From a checkpoint of a small mixture-of-experts model trained on Wikipedia.
Training: a variant of Muon for the experts, 447M tokens, 6820 steps.
Below are experts of layer 3 (counted from 0) of a mixture-of-experts language model. Rows are named router (the router's row for the expert), down (a neuron's output weights, with its number) and show model dimensions 0-223. Each number is 128 + 32 x the weight over its row's rms, rounded and kept within 0 to 255. Numbers have three digits each.
After each expert's rows: "comes before" lists some tokens at least twice as common just after its tokens as in all text. This comes from a sample of Wikipedia text that the model never trained on. Tokens count by the router's weight.

# expert 14
router:144154145178180140141114145079111138082108161183116148151049148145184085103101169127161117096098112161138155134148079113101169073168158122088135143157171126146173131128098126066154197109145116107103091123124102147163122118122094123141132086082104116106114149116094102111084145124105115096112101148164127219146114175181159065186126118112115119096181131116148130133100164153047098071167185109164143141163132200145164131147086211145114133208182108132132141055154083150125160110123127094089088121120115151171133170156097159134132146137144153191118196141126132128113125120079126094131152118084144129208108113116165148162127173160157121120053104068162170128142107112150137142138
down1:108077140132109154166108107151103191164187115068154120095097096136089116127098179148143133165172173132072133125097108111103145096116119157152129075151178130139125120093181173167106084152118096130152136140096150119144121035161149158098142107076101135134122114119119093088156098099154098101120186084120053168105077120119155064105132176134153130113150120142144144127163108147152124129070155215121126144142145085116173175146092145178200123133088145170113127048146189134103132170156069140136079123118134054091109132100125071159165132117126145151081101183149079124143105182122144174162072130123146169107135141157158151100070126184106132093119167151111145097208120120079124150143
down2:110107076182112123130165130192166106120120104166124177155131117136152088164064079135118174103050133127114154157150167102151141162120100192139171198170130149134157147148166105125113097130150150194123165106165068100159167152147158097176131117055099089155060171062106065062121132091081075125160112130149102130175142107180132112134100155135119143075084069181081129112147111153166113154132143160164178087199132103121114110147146134133121157081080126110131133072121172100054143079138136146092183126115125089173136115078072186141132139067111117154140110096129144099176129117114115157156122117101169077169108114132142115123112158160128086165097127118098119107135131139123110164178
comes before: ": ", "the ", "he ", "was ", "is ", "it "

# expert 2
router:126178100135149160136147189128094135111110142138113113104103068110190150076101135129154136106062094125115133107156137079173117125067087123183083144045134153087117160133136114074148145039201118146126162142116092084140119149096132096198102128135116141106172117071122110162100129125113132147106097174129187198113176154158039132218133146173085119145153104148190092127149093137086127122164148045149156165136092096130186131128117152155170089158128145182056118092165096131152135148106100078132137080112170147128105128159078146163163145143108135148091122154130097124133136101117140117103161084147162123127100179084142157126104141151175128164140098156146164125189084122082114129131
down1:127123146101145103145046091137078180079181148136103090083107099157157175094176133106112117120194189120141153101129146086086084041167086142116095104179099180154131131140114112089192119093145116077092160167216077131142223179154084106130080111131118141130093107139144122105149151160132057142133133099173117162119142141150158115146176109167128094113141098127112112098073170153060171140135130183147136114118141132171109150110140105168079156145157151130097105161109161191110079187112115151113136144102118096113110147074106172142136124169138097118135186168158106098136122094178146178144150131146129130145100156116092129124118169098122103118121091160145049107090178088119086114104
down2:139129045073082152141112109106142131124159191161033144090157139134105084106149122121140122157079161143177126134159165150124145123112133180128191082065135102119126094152163152161135130125108063103176113105164104139121082146127112134111169150151101118102124154138187160153087162099107122092140158122075138113145108111177139145149090104122066203154112202167136145118093087144180141111179138098137115108071172134094145141149180133114111097141204103118084130089139159147151117160201106120139153131126120060091204156123106070099100192169106110126132128180122146161081084134143123159095121177095093100098104104102081112096145203148143111111152136122146157047107126095145144146104
comes before: "s ", "–", "s", "t ", "a", "o "

# expert 5
router:155147155149098148136177147157150101136121154133118132145093094101121099099109222179130152105135110072173127155167124127150082101216099084215121134085117102143119140123109121113140138139178111107134108083105135145092128168127106060134109119178121162132155109101141086141135135102047110155133107133187131141206138130138116185132177177130099179173125136049121202130148140129088102088128151066088167189121107099133159121155060154101110151158169166109126152098139130095174159137129147116098143117127123142129134127142090115143204163144130179124106079189090149118092190162125171105104175138124143104132110092069145115151220071117132133144125119064144107139134099134142205142146
down2:164106092119090108154112173140121067115114144115070133102158138142125142160110090132138109057109147118090162139116169138119101159140153097142157134117107066180104140146187143135085136191143141125101097082111185154105141109134098146094180166141173103137172138093198162153102111133145025103127160193137065121139166112143127067191100106090098156119136064137138088125083179149051117178087128126117127136088123128119115145077129163067126137173192139099103124143129164126181130142102172089078104117082121164149071105132138148064157149107133183122130203111132084168145143099140169115150159114095110084152130162139139129139145172072127108147112201107099141168177083122124171154102
down3:121085160116168113133153137124114148097189146077177143162174116102105101139146060076097111089124163133160171124106169103148106042116090108155105078075157137138125190127108085134159189100116163116096164052120110126158154113116142176133103126158122092179094082153132143146088096142166134166084126115167141087096132075152105116117173119121085100108123161120139099055142142133137204125120173148080156158178138144144187180147154159139121183138071182151100162128139128090105122074086155101126126143183108156170109075073163074099157126134151110075147077170143111132123118098094158082114140134138119138121142057166159161119198155150141173072086135157118173138134118097140076136144
comes before: "(", "| ", "and ", "in ", "of ", "|"

# expert 42
router:128143136149092116139121138120130111076095161165073127148147075077130133071118111125161144128133081080159199135119137079158114085144167154125113184122169171132125156129118108148118126141110151122182087097124089139133130157139105150173126159139106124157154174098050106011101168132120121156205124134149181098127159176150136190116142177149114153165188133111166119151118122200111122079104126133094149135106112113174128125167090110134093139138140153109166170115113127108145143108121101099094168145119177080117107147208112150129127192162149206171048166119118226146134111165114094101093175117079127085109132110109141122148125156116124104122124056129149187162140053135159090098134
down2:155102146111119098166104129076091118065127132069092100103107137125133101087147143127099123116084110186162140167151110066136147118164181100132150125118067110108164129076151153138089142075110079118130147147170150166138139073094131108105062128189131140177075180128096096196186160178131105101174172126143170067097131156093167175131146094161122135126203140114113170134084095184143080111153109061186085148163123137124170147142134095138166118173153134094118113159176100123161130072118170072077153080152096161180166160054106122058151138106150160127110149099113111132141087082171107144114125113164142123072138120115184188140128182127122113101151156112136134114137107123169100157142
down3:115153099123098128046111123192174104158092164090167114105157130097106093104097138128168091100148201226119153095084139131149147106140162191141217159119112165109135123183134138090136131138151079095135165113167173118162157139132129154162146119147139163144114139175130102084103152116115119139123087119109102117132075149079129137120079184140146143147147100126134106159107094165133187088115121153106087141157164134102066172143124117110168166053135189129124101126179106126118106161138114118136130109127120136159149113073128049143169088117136108119081108075183088130138146087150147153152163163056111181120145143073146100126164128116141103093082170166154114083174130050105042102087
comes before: "the ", "a ", "to ", "in ", "his ", "by "

# expert 20
router:147123144138175207156131130143044085121077154140115145136079057139110117138111134135147152112068088059173140130126101136123092059109148153164107139142135086174145150122142085117133147135114100115120109103108152097194040167242110130135069126054117184098135132121106082140099117125080186129151103168140076132128103132122121107117202166140131168105116102113135130119109132116083120081154113127086165135112096120143132095155097152127088149196145084055110181129083115096165162132137112143136174084114126113135115158158092071159142154151100166168119126140183225126113126083106115118091136156101183138129128116119151114170129121109122125188113110083150088161067150092138098133143
down1:133078162099137115093105156155141124092160193113115094132124146112092147190113057170145164135137150191139132139076163101116111111110134166137178132145138141084118170101166212157161106091187079147177185103173109157127142116069057145140114094081119106152071185193121138107117098105135129144137152143101162089134146118151126099135202094131177120131176143106145096159098162152141155154104095120127118095133161048125109103160118146089081096107096157116082087121191136126140147141222088119147168107125176101110151175126131110097127085126119089157057072087113132126095109201136077135128157109060141099119110125128131120066145108110139080178178167108160132132130123123085142161145
down2:156107163132017126109086134132115104122093148115120072136102050068112118167184189132134133131063165136128160119144113142140162108165114141148151071131113060097081131162193148140122090155112143107134091152150135129060104143100127107123086105083154075137126134164095193141103150079163181137116136169163106145147080173128123112131191143140165152175144082137150156143080089172117195102058149131173098134117149137116138152114120175117108098137082096121114149186164110124169157128125132146129162141090139155109191093129155091171097099097128125150137130159060135134174126083087121082139149193089138152119160154120093065144166108056102142142122200102148142139178109116112085143162
comes before: ", ", ". ", ".", "'", "\n", "-"

# expert 29
router:100134120137173186134139136097101120111091141145120140159107070105132077108099107128145114084083039103129143104127145066166087087117130099130137118149124135109151140218113148090140145023115159075151064170125148127165066162163112129124069124122112132109121123116078115126082143114104198115141123113130190142172176151107133138139228128139133156129139108100140131177168124115083135120125085088124161125174103072143110110125138143130115135173124082113174091077159147082149172135117180095134153059123111134158151132159063097140147154147128161174160147135171120142079156094092149076115130112122119133103070124123206078117152111164139220159097086069148139128158092126088101149126
down0:102082139125147103131156118105132117177162129153109150134143158124122120126135115150130091162113089151076157186090139118122160105180058176146084157112127083162145097169093111108113143150115195094118121129142101164119131134120165150145073142120160088145146123114129151162131154150120156143078173214142116081115120122084136140152141093157197134097120155086057094113109147152157132164178154121146062122084129069113117153089114112124117130087171124151123134127144097081122243130191071121082069173115173090103070184151126143085099123183129084075161158100117200085131116198096162076131087167113152136129119106122109079120111179169127116120110101202146123120170122153061127110135
down1:118107070093187171073072071180119147140137117121158164107158132120126148098155064108169082088153094137110124136056155118154156134164168085130152137123126106107142098094115209119070152122074163124131153147193164166180146121166142189107120090150138139192190109176107151200130151175170126141086180127112185135148122146131131091153136098116181107141151100097115136154170136090129128112114132087071165099121099113136116143064148091110152130134111164126110118140148148156113116175056134107125136148208140108142057142132092161080111147113133113107089148103112067085084089119149140102115126124083072164125119144188081120126094167128159125128106168105151172126134154140112045073162
comes before: ".", "–", ",", ", ", "; ", ") "

# expert 16
router:138110176145137145132187116112115105092116179176137120136083094056106134114117137096136091124145163145171202156140188120199115119133213090185123173134077135143086131140132137076132130125152099079117133153127096155131114148102097128097109094162106143069201242140099115110128142124128216174158125109157186160152115163147116168143111176162095154143175148097137137155112128205137110153140131084173137138132106131140130127181120190155130168153125101118111118116127106093166173115127113120122143113117080142135175134173095059108126161139152109153086196139162218149140194149094125124109123162123075078071091092122152116178133103180155149143137155136184136137142117103104139148156
down11:102128089108116150132127109185135095160097175105149117085101091115166108216144122107148063176188145108104142143121124123101098157109123112172106142076193177157142046142133131114135138129151110071119150104144171100150157117175119155181143143122203127132116172136084169142165187140131154159110179083080134114180132158060091151121121156109135160085086125113092115130158123085101135061135172118137173163172188151113081111173133090135166136143119171178143117134119141126086154133099159170141117134137154141090089116138189093115141117066150107115158074162171115081086142084096152147134052076117142129181072114091139090103140120144151077136086149175161107123102107066126103065100
down12:091135070124141113110069082110068086112089121106082142115165150164063112095109097063203136190121149181100094152115174105088164151153097137158107090141145130170206162129157126101042086153150178143141095092123155110139125120164113096119126116060155137123133135152119136106117141088131128071116098175101181157111156155142118067120118132128045154083145182147122094142143164179165184144134088173110149063130099059086125111157166111143119102088170191147193125141134131138086149134132158093169156149129136108111122099103102126074098077108105116155128160114083168136133165121119173153121137119076165164115097174125154123126132129080143165120174169176158146157153088136165121166165
comes before: "the ", "be ", "a ", "his ", "have ", "their "

# expert 28
router:169154171106128136147132155143159112144087107153088136105094095098186117124073126180173173111163113124134103139141149100128149144177154104169083111170147128110142164158097079130154168162143125118189135051103133105130133190115113103142122101085142071041136125131114102105111117081111117112133108173134068148131176151116121113152186158139126145104195124057165132196120198128111042061084166127106167128132124085130130129148085102108124092182131149157127095135097107126138103133149182134116122157128159115196094105150090119122161154126067162189132052130110113135124099149101071124117183092092182088135122218130109086084195106155138118159094093081128109173113130143126159132144
down32:185140111116138111156087124115065118147109130123158170148140145128131179101124207137147096121094128147101054109161090170143175146138081204068155170161106118075159107141126135123160125113139133119180203134105156127140156131108090177134122113097130131173190112095153136085145117186126113155151112103200125142125086168156053081130069060174158154138101077160139062068142132104137101165116100094129170121149150118138144137189128131091089096103087185117142146095158123125100148091048139165076058130161140124133164095116118171143172093133124115088092126100111179179104144135112139141127103187069106123107105102146131076187184149124064137143121173113132121128128103133107132096163
down33:120130115051106124075130092107080116075190111184142131087096101130157105210121173142105152161172168126088158129168118165156189136107152082118133074194140147052162138118091168147140106135166142139074101147143151125101119116142177110119166128132147168154108160138173130165107100075120081119095174127068133034083111121129054097094175087160102132084157057091133177158109153147135130129153104169096170135102178112152146117205115105079125126160106104155174146111127134148107074151140156147124143123108147084064161186146161144122120076145101136157130146168151086143159155110177120100156097114126113187117158128148130149058145151151109085123124117116121150084117108068107119152145
comes before: "of ", "in ", "| ", "to ", "and ", "("

# expert 27
router:121184147120148120141167146130108060138144147131149128159119135113148058145116121097172159148063118156124185139159161105106089111083150117160093163121085177199123138108119101116153128071144168119135136102067122092191068134172082102071054150097146103094098124097105108131094098133087176143158103096153083109103167090119125123099211160168112193190107095132142173108085126123116126093131120134096156134091136147183133076143126130125099085163188099140168151114088111074165139097111141117110125124071118113160135079133065088150143183168130133160107140116178186118096104102126127122058120154123130141173073135071143146087108117136141121176089131096145163132066154076143101152201
down2:150135112135162145136096116131144074142095134157156210158090150147148165156139118115158145075093133134163170185114100061128108073189123107119186098092109100168139147142142110060092040093149119160156171164148072115195145124065174084135156058073129098187092128133099126205152107104107065123102114124147155199136181075133128101114110104141109107147146146148109129086085119153100182190094095138091104144142106165133140132137146167123151109124119123133102075176139115108109083112128094103147156140153099122181136129099159133098132113156078097113119175130080091125137195157213170167160104150192132160080094098119092129162111138107142106102112128158133127162128171112075134120130
down3:045094207136113131164110149114157128165087122151132128086166104155172129160129096107168108193092131146188092098126103107218110103152163152197122184101106135144125161076093130161082152169088138097144167156125157088105123098108150158131161155171100103101135138119114104126103126081131188161114112129137145111154168100079109144134102183106140128169168144100207167179091171131161099084140083068135183091130202079086173089157143105129107107171085125134141106185148148142140107115137137083171175115145146082122105131112119093133125075130086065143099109116120116115118168129164139132105138072121110085109046149093098127133142152130115060165181085161097156108148132108147127082139
comes before: ", ", "'", "\n", "-", ". ", "\" "

# expert 15
router:115136163164172141131109129110102121117081135160099098129105094144139163070118144132124130118144105112134139098167133118152106154155099103171087131118139147169188178143125083130204178148149090080097157113103106145107030138165113106171135175085117126125155241104062097123120140138085157140094125155184112138151112159207121118146151149112113121243135153117151122165091121170083097134111129093136139114144108131124114181102038098135116120148151074065122054114077116121121169127126129138117099137099169124130076124108137088137100153143037142174174135145089118195127163130137094073106106057106134127090117157116103109128137100157137133156127069135168145162081130103096176150128
down1:104120105141160154193135113211099155147137179109119151133116137127108069152127164193190139130040089089100132133149101151090066108136125149198153167081085169131140100090187146162052100093125090101115072131093142089120113113214152124167131161091132144166168144153128112160129093127150146089114100141116105145114138114166105147143113176118152108106062134099156094114187068183058168155075127081177167100115108103138150147160127149166091190109139096127158091103126110140113121118154141130103164068134119099130124096134136176071118190175094142130106146106097104123094137094144132178120093169165128163088125148149120113121122154101173102140181082154094084180112155157088105107150
down2:055134115139165118126133080073114130129141121125114082177095084095120072136111139142128152161218143087107186159104196122130127155088138108129171093126164158125115161175124099123147159159175115080135097135136130094183063074116121121097110133116170095138172198120128112115136123130128174123130097145089111106178137106118096164084123122142142205086096078144155082133161123136111101172120118106134104154125137117187185179206145117092090084164162163129124196151146116137112148125172080186113172144121101118112117157134093115134118135129123123139158072131143124184084070112063090136164170105173151083174143133098062126133070142106154137185158143138112125095093096193136080088064
comes before: "0", "2", "5", "6", "4", "1"

# expert 33
router:173156153142126122129127104126157124121137147120066138137078108126154113107095172122152131110152144145129117130184134062176096121126122076157070220085141091121160135130138106112159148112139123140184098118095088088133105140099107066129119155114118142124127110049103108135111155105068100190127109130152100148180162109134148181122187120147122148121106139079144194136141160211137119083107093122172154201141113164153172092098013184113132128083181146106159131102134117100129140118123189103074140149130106151120180094152057078179185181132126149138118098133130174123084148151089168130097139119121159098154130096063149146126211120136146120135101133115160125122130104119119207143197
down2:081135146105058128136134109211129116144085212158111154157118095101138162115150150163143155087145121113156151163144109120126123055178147141154138113066089074142156117156108147159152114092148125062143125103170113138144135177085160070128107150068194121177154077108123135133174151131104145101123132116151143166082114138123080109123147122185114163169130132087094138124091125129083195189130093104065055093172106117136134068177138129139113073126153105135153152167146118133134095210133145118072110085104114135119120168114187161099100093142121095103118067087145058122169139113110109123117171159076093136149121222159132140128103155148115128185154107096189115123142125102160132174091
down3:172121141119108157097144099137093094110114099159140177106112131106127087121094111105165088144139134156090127097120094202096098177139124140107117144137193133128130077142104152154160079127162141096132092091123161083160165137115114086078102118138167148078080151188138140135163107104074142191098175094177084198141141135076125195112176101133137183140099184101166097158090096090198143117125086097164129120163131144082141156145121102143126092106137099130195089076114159140080102091219143109182118154121091116114163149163192113116174121128080122128199093126093086086077075117118147164162109082110110127130154157177141139073160147138111116115102096116159175138137179087141135188121
comes before: "| ", "(", "and ", "=", "was ", "|"

# expert 40
router:106159106128192146144154166088137098107069110135129116139116144103117049097116138135135196109138140108158122116131121082210181147145205103096132123119092116129152166167123089108147155074134084100130086175110129153209103146176117095106120136143144151086134109147118090133083176089078157166113098066155110131126111177141087123165192159118096162123122078118163130138139136165128090129192112123058128125156101153139097110151132158112166059084126133142144027175122162119172145119088100130099144065106098065170128116133141087115116144137088117131195115145114150128139147054117126144055129132099128117149056201107216126148125138155115096135069107157139136153112111134164119153122
down2:188136151128103142113149142172144138158162127177139110081135072177104122131138161148175086146083190187131165143064133087123123145083131104182085146121118179159127094150157115103150102143171051173131151111116155131223128098109174092171056136092170140128138159120113141150135113049093115140171091151057110104141093124135148146124147143090155096159104136112070121129134157141144155171146149126122110107096079101091135131145145117116161041142116113107176097111193100123143148088134139129173093132142083093126099114104129182180108118140112144193123115111156112167064097183130143196152105120144157086091149123135080109127156120154121112085115064064160193152124088138068078114133
down3:077126121126101132143195157107117136126129162174167128126114164086160097146127128103115127142049131181090204148076105103122076146085118151111180107153146135120078128158103166143094152122155151051165096144167076107090127136104173128088176150142142117131112083170136157115161111099085103196175157130140174122155090094125043154081141115164148088188123168115118112089099145115079131150074167109051196158126155176126125116165133090137199092106121164125111109135118116105124092103111110102116113106154156173109194188146099093104142169122185096124124111103160116159181138164127137039113156092142147119189151036117111143127111141157139093123103100095122184109122112137135143146146
comes before: "was ", "-", "is ", "had ", "has ", "also "

# expert 21
router:140140173133133142169138148138136114051082114163103098118116105118100147112110110078143185093120125091126115141139094083149123093050097057179121150067153071134135128201134130108114162136157102134158112161106134078145138168156108107082091163101143109081159182125049088114058116102133099189103118150110134192150111141159095195078123087168071141101148188094145151131117127140123130079151109152087160125161150111131162054153136134124128144078109055102141118147072157134146125085118169096112129104095125119166093118183139074151163177140057105132166170153126103127125134085104164106064125119091129142151147148116077145090124061158122152129128102128160115149130068109070109180167
down11:169135110125144123138152071113148137123131118130130165134115116149098141078144092154119082177171122093084165167158080063116122110172131123157153133094121129105107110105059092133198077084165076182088091127129128112166093141124143101149102140115139132147171090129110160149135120099201057178085129226130077218143162167138101121109190089130118118128143117104118126145098143112208146140133127116093112126080149115176176079118103136141118183138127126129111130126078105112134145150143143084088121106125178141128144191073152157144107141088119037089120148122118169105174190182145138159116058081146132084151143088090189127122153106126120122115150129155152071106080125150163145199147
down12:161145125133157214141152088164133213161157119167143177057084086069152121130129149125180145161114128103074109134160110073136129151109146170130168052124185197102141111145140089129199119091148124119092118093093175142151106083192148073100140156089115074175149129112118111099175107167141132203102097160119148117142166083100140088135078083121105083083141134151102146115112116172162126071138107117152192162110177135082155136149159104139188135136169162108131118118066053132134108189097139152102103147101113094086126134184138138084190106131135094158077129115133127137180105111164109142134113101135152158096130156136113091130100095094092088089091152121120114162121152113131173091132
comes before: "the ", "201", "202", "200", "199", "a "

# expert 47
router:118152163178114170151139126155118133071120120189095134117100102125241141157091107154097165141109130131150187114144142128180145093118161137121110157139102100120158141126109141150255153102135192140138098157092117134129124148132109117115117150126142120170125172098100098090153133100138138157128083187137117136145160161149086130196150124117058134145147128126137129135037212087076113123147115120150120165123146112145104146140093108122057113093094157079104128043096080083160148126108118104123136145134068144182092133106085085122169138139093085159152178171140117124101108047087115106081155059127134141157100182124201066152138134161145124134108109081120150142158100167106113120154
down2:166134155183127138144122138023178138162207109169123141138208078096177083155111052123086089146145121126126114152187153084098193096102173132156145072149121152172126112104145102124120161104124122124148131166088147085095140126072101174135095125177091141171129142103049148185181064139119072118160113174150150122115123108106148150143125108124121095143214097153138143157109100094134123097120136099109151136115176147134132106127063112129121191104089123083176135153142159186164125119086062113143134133149082168118134092166055088160122121141126133097128150114141136108151121157157092099161158153150109121081090096127120175177058105109168127102097121149138143157076158151122081097125
down3:113179104102117139102141126154125095133144085116137158157126134157099110135108087161186121124107125126117101138130118118101125136117161176121136131113115109111140137154148151139108117063147132147144161199168088085126103163094108135098102117153156224139214160090085120169083134131093154246120153090067098116161135102112151158139123202155141124069130117168088141104126124114172091130120061137114112084125110038166120130146157114081110167090140101131157121086118176115114155107142155176129146102167055151135160100106127141176126151119098152159139157152149110114107144127161093168147145099117157048076166063228123104133079093177119124105079122069155153076155107146087138164165
comes before: "to ", "a ", "as ", "the ", "than ", "well "

# expert 44
router:163139141133170125147118133112110110090099181147132121151083081087156130093104163187134157095155101094147154146142109111137124130218177131150112111146136144112088172124131109133106133101130117125114149119124128148089115107155102136148128114074115136086174133132093106119101109135083129144146126149124132185130114168125130165145223143209129181128174098083147127144122168101141069083166160178116160147128123152167162106123018158103069122172232175090107125139073091080131164122075155122107174093105169118147119142182107085113116133156095131114117089174126147165098122070103152099065137142102134114138109169110157109097194127141120157146156052079143129156140124094141229066141
down2:098157178100109149126139060168052155042144143129128112144109107145078110090173113120121113161124131114131135148131121116142096099083175119170132065128176101085143116132150120172166194178113104137151103089127160112147138118159130167110166103145149107133125089092179136155106110139142137100162105113070110152067169125164108125164118136093123178073124129098125163164138163077099161102098098134141135144151164107067122086190136146055138117116128139166117097142194108107135136156175144077141140101089158159097182118084124215088194183112063086105083064159081162176112190102085080187124157126054150158132148113107132136179133117121180149149118128130131162154118131107120090149146
down3:070133090151068138104138140131118161017164146142153165145163100103146107133181114164128138110112097162109170149133169169144085101072101085113151162157128166135129107134131047132108083084141099116204122142134077098110172169083125172100128134123114135166120135132083149116114090138135145102132163072142166098136102148137103139103072152140117141133158140073189146141154175150108123097125125146114112109126161105161094122142163090182066161083060114128116109136162125117152136093131056140115134117122128134153090122144182113160215215150139087192077162136146152095162097179103124085167117106073139121152214154129131130127043110129127098126116148181121138105172145112126067170126
comes before: "of ", "and ", "in ", "to ", "were ", "for "

# expert 8
router:200166137138152161146129154100122125145098154155106130146107080150139130101113175116128131101130094166158108145120122078152107111130124126119115153142131120181131170124104109135162159103116055089165146140130112151111117102214106078158128138091073140132142176115127113140135189127134112157117108157219137178155177106167111103128119134118123115152120166092148131110158165122096101107180166136146176186109128153141104207203123131138153119215079145136160090138208126097142217118149108095115111159124094087123137112165122053146153119173082191168196163149164127176122128084101126050090179164113149114146063132063113073117098115131104152160103096156109125150130071162114125071140
down0:154126117082072164112124077161117143128055159099116142100092255125124131099167155147089186171061119140120090122141083140118088087141165088129048129176118133077132120078165157162128066157156187163107128108170146120085121173088124158158113166149164165156153115159165115058154143094081141116049102106098144108131110158137162095126094184146167109138164168178066147140121154144148128165145140131115119096107100151083088129151179101114115088131117152175134162129129099099153070130112129059082129121101088145133106103148140161094138091131119122120148154127096158087142175110130150115179098109134103106129161145148151142115173107158110154100140149139175114127078089197129159149129
down1:115089068115090179137137157101121146144203151107138144055137160118130147165100167155139172144165080165177156151123072137118168119116162130151125125173169098159108109124142105129145084112038088162120126083127114076076132167092150083135137178099118132136076073126101070138114122117145113183126173117136159174090173148107139142123085129076153080127177095171166143053125111125100121133127130117148091123103149149114137114078174100165159066051137121149162131166121082135115130131111055094122136089097098140080159167126151081177140141135156160098149161114138138143107141144098124105133184168113197119130116184156069105125118189213128106121109161081085186138150165104132153146082
comes before: "the ", ") ", "C ", "N ", "; ", "R "

# expert 11
router:179146117130124178172132158052052072089114209134086151167130140146113069094141160175141113111094077132149131138160143072105149084153179009098130142093105155179089179138101066108141169112149168123099117145104134071130131136157102123132124157104159147082166166083140124107088122132122156140154128068133147184143180149129085122121113151127134126144144150053129154160145140104110128111138131130055124166133108091142116108147136112053159062127153141121095135157113136133136116167086111097082119112123116095102115137141100092179108163124063126147173091160152173098126127118103146106102165081129137142114094194099153056179144174129148104141051116098173117155068130120156142131167
down1:137135090167130104077100157119174135146139065118132145144192113109127166130127161108146120107135174092149134146130196107108127123164185162140185122117145174147051126106157175140156152098167094126142089163108188164052141099139140142184187143155096110145102181105141115136113162114229113085082145170093154090084145107135106079131044094113126175137082110118141163069112127152126135134120144131106120139107155129130096170141076153062161157161098163113082092131183096145158126151111094132147135181164074142144188152157171139119128144129146156137146093164065105073073070093137124131120138105105114145136073105135131111154142141080058124076124162147071082077097155110159092140116
down2:151160085106148115070119126060100111124122141158119140119147092181152144115126153139109077131187091107121139159108193105224143125156136092102127154127177153193135184116100141085155139125147070135111086133178072150158159124146165087197193112125156148191070117140122115151075126111147121103112115117140163093119143164090112156140098131108100110139073145126162112109169123089129099118098104189162154096128082119110118081074060069059122136120138093126133083148115124127166172104168111097140144084139110128130166169125105089180073149096123155105127184173133102098160104142148098141100124172164104138153102122080115218127169173144162176163114110138149135177172112093065063114138
comes before: "The ", "In ", "He ", "It ", " ", "=="

# expert 25
router:170147149138122109164133109104113080131089128117111116135126112089157162041106181115145122141094126080133149146152127091140136095172192108151118121122118117128190116106101141120231149111149113123127126123126139121141136147137116107124106120147132132108144166084134100095083147115081110130149127089158164134170162182105118149123127118112058119158136159117156131124097126224086123148204143068148148143128135050182211137141061069156064073083140097108107041106160145081143089128111128108103134126118098116211113162123134089172140166152125181179093143130149142113067163118114081120126090090086073145123125196101126147126204161192143134111121117166120142141132114146053097108135
down2:096130116047150057124148131075084164097125114132120129129189113128114120112078116108085170184108133070075090086127090156130169088130132075111094154137127156115128080171137113134179178089174167128155106133131164171140139107105061064112081103083103134135126186178186127078146204165116155130125120139105102132127148087129158063103133125159158140114100120169179077077118121174168139119174133162127133092154177129066124154141090127147186121086108127146084106119153148181153203144158182131114120110221122121133191108158137098125106094099133153101095128093186125104109097146117108125123152137116161094060132104142173160151078156120103167099115105139150134169161116121124183155159
down3:148121140134154145183155108191101146178157155156116101151164134121200099167134147105138135108097122141132130117160091115124141148141155122098114130131155131173092100149083186115154146147097124154140154156162197088091120114098092095125062163121130123148168073117178142125131096133148115109121077166200165147093108080138154091136109063100129076131090108123183136154092141154115112057073116112118126157188057162115188154134071128130068192106179138130142135109144099165112087127074108123138099181134081173096135146116152093181106103096129150128070131115127138100122120187099156128105122151091173071083138125084190090139172162057170106136056098138168080149142101107201112126160
comes before: "by ", "to ", "in ", "by", "as ", "on "

# expert 17
router:142148143158182139154209132110068076138132163137114150124087077118161125098116099113149194109083067120151207152163114099103121098129139130091118159107146105119156130132129137066182151132148108099106067126133100129099113117183084137240134118095084138076171102125155123141134141111149186126202080178117117161180100129205104131148131143114123126198119099096127116122135167143104113072116130163128164134164103161139112121215115138111124138158115185133068146147096131119152141129136148120092195141042133123201112116145072102159176160186099156145135117097108142110084142145103159118098116119121154137142135164107134146122128094142162176172113098091178067159108122107057119164126
down1:113145058131157175157115099155151135169116155085148110082124065142132114149159137122131133205130114092139170149106138117098154117148092124103127125126099099182119074101140182107120164201114152159113188101107129126052142187170149087118140050171124126089143097163211078111126140156141162130115119198108135127098204106132137144088052116104048100093141116156138094134082134133127087100162144187124192126189132137127090165127161158170150118095151153127110118127152193084137108137038122182147108126095196132120096125051124137162125151146109145125120095141100126096091181069162157125101120141096140110138073167108148145094127126121129105162098139085136095132124104123104177163118
down2:123107182159133121164135131124140099167112157106172174132115110213127140119121148193071143154071114113087149128068092141128177175114179132176125088067152128184105131114108132164115168086159088142164128135143099160137131115154173132136188081143121148136141150193119118133132084096124101126189150162143079156112114149111143179185114129071056082118098142131068115211101121160137126145130084175112156085121117147073055117106162200137175128081094108084160077118116140139117157114162066127142101151131111088095139109133105042131123174127106140087072106063100111122172133127137158172151124110142117150114108147105138130129139127149105096138209151168070097127153151092086145133088
comes before: "\n", "\n\n", "s ", "000 ", "5 ", "\n  "

# expert 34
router:177136163146197179134152143125099081100084141127087127139084150155142050096106128150148132082161103104155154106169201109126096117153188105150107141104143150177110127132136099123125170059085142147140122165074101136189084175148084095122105133131086164093131118093083102122097132115114181120189106178169135175164136145112151106147193115119105122070139099100154125128126156115148078111088118088168159157131099164128155118187059106152079126155207148115152131161081129082136148135145092109117165104092131082136100117159099083114126143170133186149120146152138104130061195124086158098073141113118165164166146135090140123142144074174139163135115074071172090166123128063170176113141
down0:133103105123151109115132106116124186165104105149152121102081129102110107138189147143141153109123104119113105101075145172141126159143154104101192146153039145120163107140123108173095086102097131111094138126194096097160103157094121118122124114109182176187176079142142135098144142129117113164157093111177145091107121070162175114130086193184176100111142123130165135159190192162108162134153121118121135116126128133129138133148085103142204124119106135149181093173153160092123125130097169110066148143052080110108089057179176138147156121159105155124130124114068104149165073124149115082074082109162118119077153151133107101129071153110123157066174106110086103113150191077092226153148
down1:164161085156105047101092110103129145145122140106084108124139147138144168135109090135097112107120156133166140145127103093137128129184113177126116151130173083103108117171115163190204154143151090147124130136068107137083070177194048142176122063136098149130085119146125170092066048095174115130143149151147098085123133099120078167104164129117122104133102107103145155110118155137126156099088112173132135100157151116097097125099080152150107116174150122142096089171109066125033128145140080105147123144131132175180188118150142172185133161146132180161131120142217091162115098110146137152119115067116205106099191113152143146107091107128132149175127132157112112138201070156126127112088
comes before: ", ", ".", ". ", "; ", "'", "of "